Below are experts of layer 5 (counted from 0) of a mixture-of-experts language model. Rows are named router (the router's row for the expert), gate (a neuron's input weights, with its number), up (a neuron's input weights, with its number), down (a neuron's output weights, with its number) and show model dimensions 48-95. Each number is 500 + 50 x the weight over its row's rms, rounded and kept within 0 to 999. Numbers have three digits each.
After each expert's rows: a language model's description of what the expert responds to; "mostly gets" lists some tokens that are sent to it at least half of the time. This comes from a sample of Wikipedia text that the model never trained on.

# expert 24
router:475482441498597515553486426472508521552533467473496542518455506495580443450511428487486533532531493561611573502565460505385561486545463495564422
gate0:549479542455441531589497501517529508467494570420474532475482484502478433415503486547425519511549581518472504636451399509529481522534500487488555
up0:496399576506511533414490470491493482548479407566518490495505431496443493581450536395534514458569532549546549499483607474494551501424443578446485
down0:503468471510616576423452532565504402514416411423412516524453567516473434476498534501437452449430458525472406512570449486526544509585478450472490
What it handles: Infobox line starts. Line breaks and the dash that opens each key–value line in infobox-style lists, such as - Born:, - Family:, - Area code:.
mostly gets: " Binomial", "})\n", ";\n", ");\n", " •", "*\n"

# expert 43
router:489525437505623400549509568401492514441519491533482534511465441552513516589527604534462443453549525577445514519568477570431477522466484566485551
gate0:424573521600557520550475482456487530466552517503678452528455531494502457474466479512434583485527551516548465442622454451454455585441443558490484
up0:515520484451557503494521477502404509542443550494430652413515502516568585460446584427541580514380443500487556501451496459486479489516457418543521
down0:534503582528501488523408558433405493469480474559517516474431505442572481521532462477501503556613417538510527426547504522563547586539540552542587
What it handles: Word prefixes. Prefix pieces starting a word, such as re, pre, dis, un, non, inter, and the hyphen in compounds like well-attended.
mostly gets: " re", " pre", " dis", " inter", " un", " non"

# expert 14
router:609580535595456444549493558599546491514424545423506542609504421510519516464532471460485544378414558438441458476466480497551554454437512591444459
gate0:537481557446504416501511528524541512468529412515547440480485516518435578513462473450471615538495505465614466435474452535510489460554493472547496
up0:535486401542425515537500461458453467568455545550526473504473547477432432553529499500504525524558537478480495501500456502470552567423546571553532
down0:602473478562486520519530494496466514563556574500474493481648494483472563539455519520555539577546428438473477520453571476586566559465530501510476
What it handles: Event and action nouns. Abstract nouns for events, works or processes after an article or possessive, such as election, match, rematch, episode, introduction, construction.
mostly gets: " election", " match", " victory", " investigation", " relationship", " ceremony"

# expert 21
router:484567452545458579496490470599481448508555552539435562493523506450474574536446472443461506499504441456525492505497539539512550512578552507471454
gate0:504543456521453508490486386520504424483429562509557516513425531496511531442566581517479543497506490500502452537501514355415485545485466555441506
up0:514507609522483537474491497494470559550540475472470493445601480567517428470413493494483463445374468420488522505463547493471559399437464476580499
down0:374511456528410504471523426466493438461524594526522503477538529579596445525516471505540504560517559561581525557510472505477494525492442542552418
What it handles: Name-final word pieces. Last pieces of foreign or Latin names and species names, such as -ia, -is, -ão, -ña, and single CJK characters in names.
mostly gets: "lia", "ς", "ão", "rica", "sa", "ña"

# expert 31
router:496433535596537522465525473537491439577525447516543505530491400501522582455470434556446571572466471551522427415421409412456456552528459551576500
gate0:478501461444346551473486552514555577403477453540362557523459496540503521536476510495491463503526500561439525473445548617567532555432562533448458
up0:504444502590411521469490502609413526465548496567563463468559519539475534435593471374494380497494512474483538506557547539523479464497492465420568
down0:541460441529447555508649487463476521540522596451503523455396534392493501503415458512500590591516495463521533575498495508416542533518432361440513
What it handles: Clause and list connectors. Connectors starting the next item or clause after a comma or line break: and, but, nor, list dashes, semicolons, table-row pipes.
mostly gets: " -", " –", " *"

# expert 25
router:481481495544491461618482443550492482569590475508450518504552470495429527474401495455445474406484512460539486464518459464548568521610563463556508
gate0:475485512482455526416480387528582504451446554457566521473512528435541510449427501461468503464567461479493462631555358513492551433472501532458469
up0:523606480585518537475474458519446368461584527489506525458452453571501445523583607509484492591450574478393511450454505507523454530502544561454501
down0:548517524535526523473492552509536496571562503495471472518481415520525432467623360441463462526479445489503462434446561540507587540473574493502513
What it handles: Surname endings. Final or middle pieces of personal surnames, often foreign, in tables and credit lists, such as -kov, -ay, Rao, Singh.
mostly gets: " Rao", " Jr", "sson", "ller", " Singh", "ski"

# expert 62
router:590527540513471452505487560514511391495493519510445491485547430525374503404465585521483538572473526513468499412507441487459523511490486509501453
gate0:377497497453486452446506534546549582533529489491479525455493544509561543472466446444565588440569501511549506504569505420527512500598411420520510
up0:460487499533437513561494463487500471496475515486605581503489447504460596475575527449528492464519496578579537491479540468551483538497556586367569
down0:439518453495615494518434397507437475554421520489538476448601516468545591446549483479493560489557495489498488543559523461547445578473531436442487
What it handles: Clause subject pronouns. Subject pronouns and relatives starting a clause before a verb, such as which has, he became, who, it formed.
mostly gets: " who", " she", " he", " they", " They", " This"

# expert 1
router:461602539493458538431541454554528432460536502562598530537453539460597457519552535437421543487515569492508486506502468545545451489582474585480516
gate0:571574465447528492544458481475562459514428578503483505481482389523545495507476460456510571566489521446506479452524461518569459544428446467671488
up0:482572460594538507561495452514457421540492505523516502493492520533452476486517495517590574458517519513530483610531480393484511557521530505543484
down0:465550501494493506459536469435488403519478417551486496526573568520501511547534486573484513461526448463456471453534447545502532470459409536435548
What it handles: Entry-initial words. First word or word piece of a new list item, heading or table cell after a dash, pipe or equals, such as People, List, Episode.
mostly gets: "Episode", "District", " List", "Former", "ZE", " NOR"

# expert 34
router:488409521521424489523520608534470552507557595549459426466479543590477508548471516467365404502517447539459434481501547620491506461564532471432504
gate0:500524468481519579584463514451581391493505533496553475540501401570534392503563527502485553509505484514491497453481487518586545585487407544496405
up0:507410491486480536430476388505442433460493557527561535539556470494554389503477464546546512531452519540416478535496524458430455530555537458547391
down0:436435469516555449481515546540545508515509553560602522435389504506591418499490505575509465520483524520468455527447424581473531379583404575495460
What it handles: Scientific word fragments. Opening subword pieces of technical, chemical and Latin species names, such as -p(iperidyl), mon(ophyllum), aer(ob)ic, syn(aptic).
mostly gets: " z", " g", " k", " trans", "hyl", " syn"

# expert 8
router:449599480467408545470491481554484473526564556550520503557577513489479551593479547486470527439585508505543455471443538568488577407623467489461477
gate0:466530531593556540584483519485502542484440450478518444482465531534615406493480493473442518571546534531500547569485507400657527538457400490445481
up0:459492466451564517517480546486509492488527542468562458489609522559555548548486453495459568555471615585534526442410481464441536492431546494402435
down0:475511500500490484528468532516483557475502537470505476493464518520429556459401512507494489546357512524543614545378407459502601472525454463525490
What it handles: Mid-word name fragments. Short letter pieces inside foreign or uncommon proper names and words, such as Pro-ch-now, Mé-x-ico, Min-ho, War-id.
mostly gets: "mb", "ád", "rem", "til", "rom", "rod"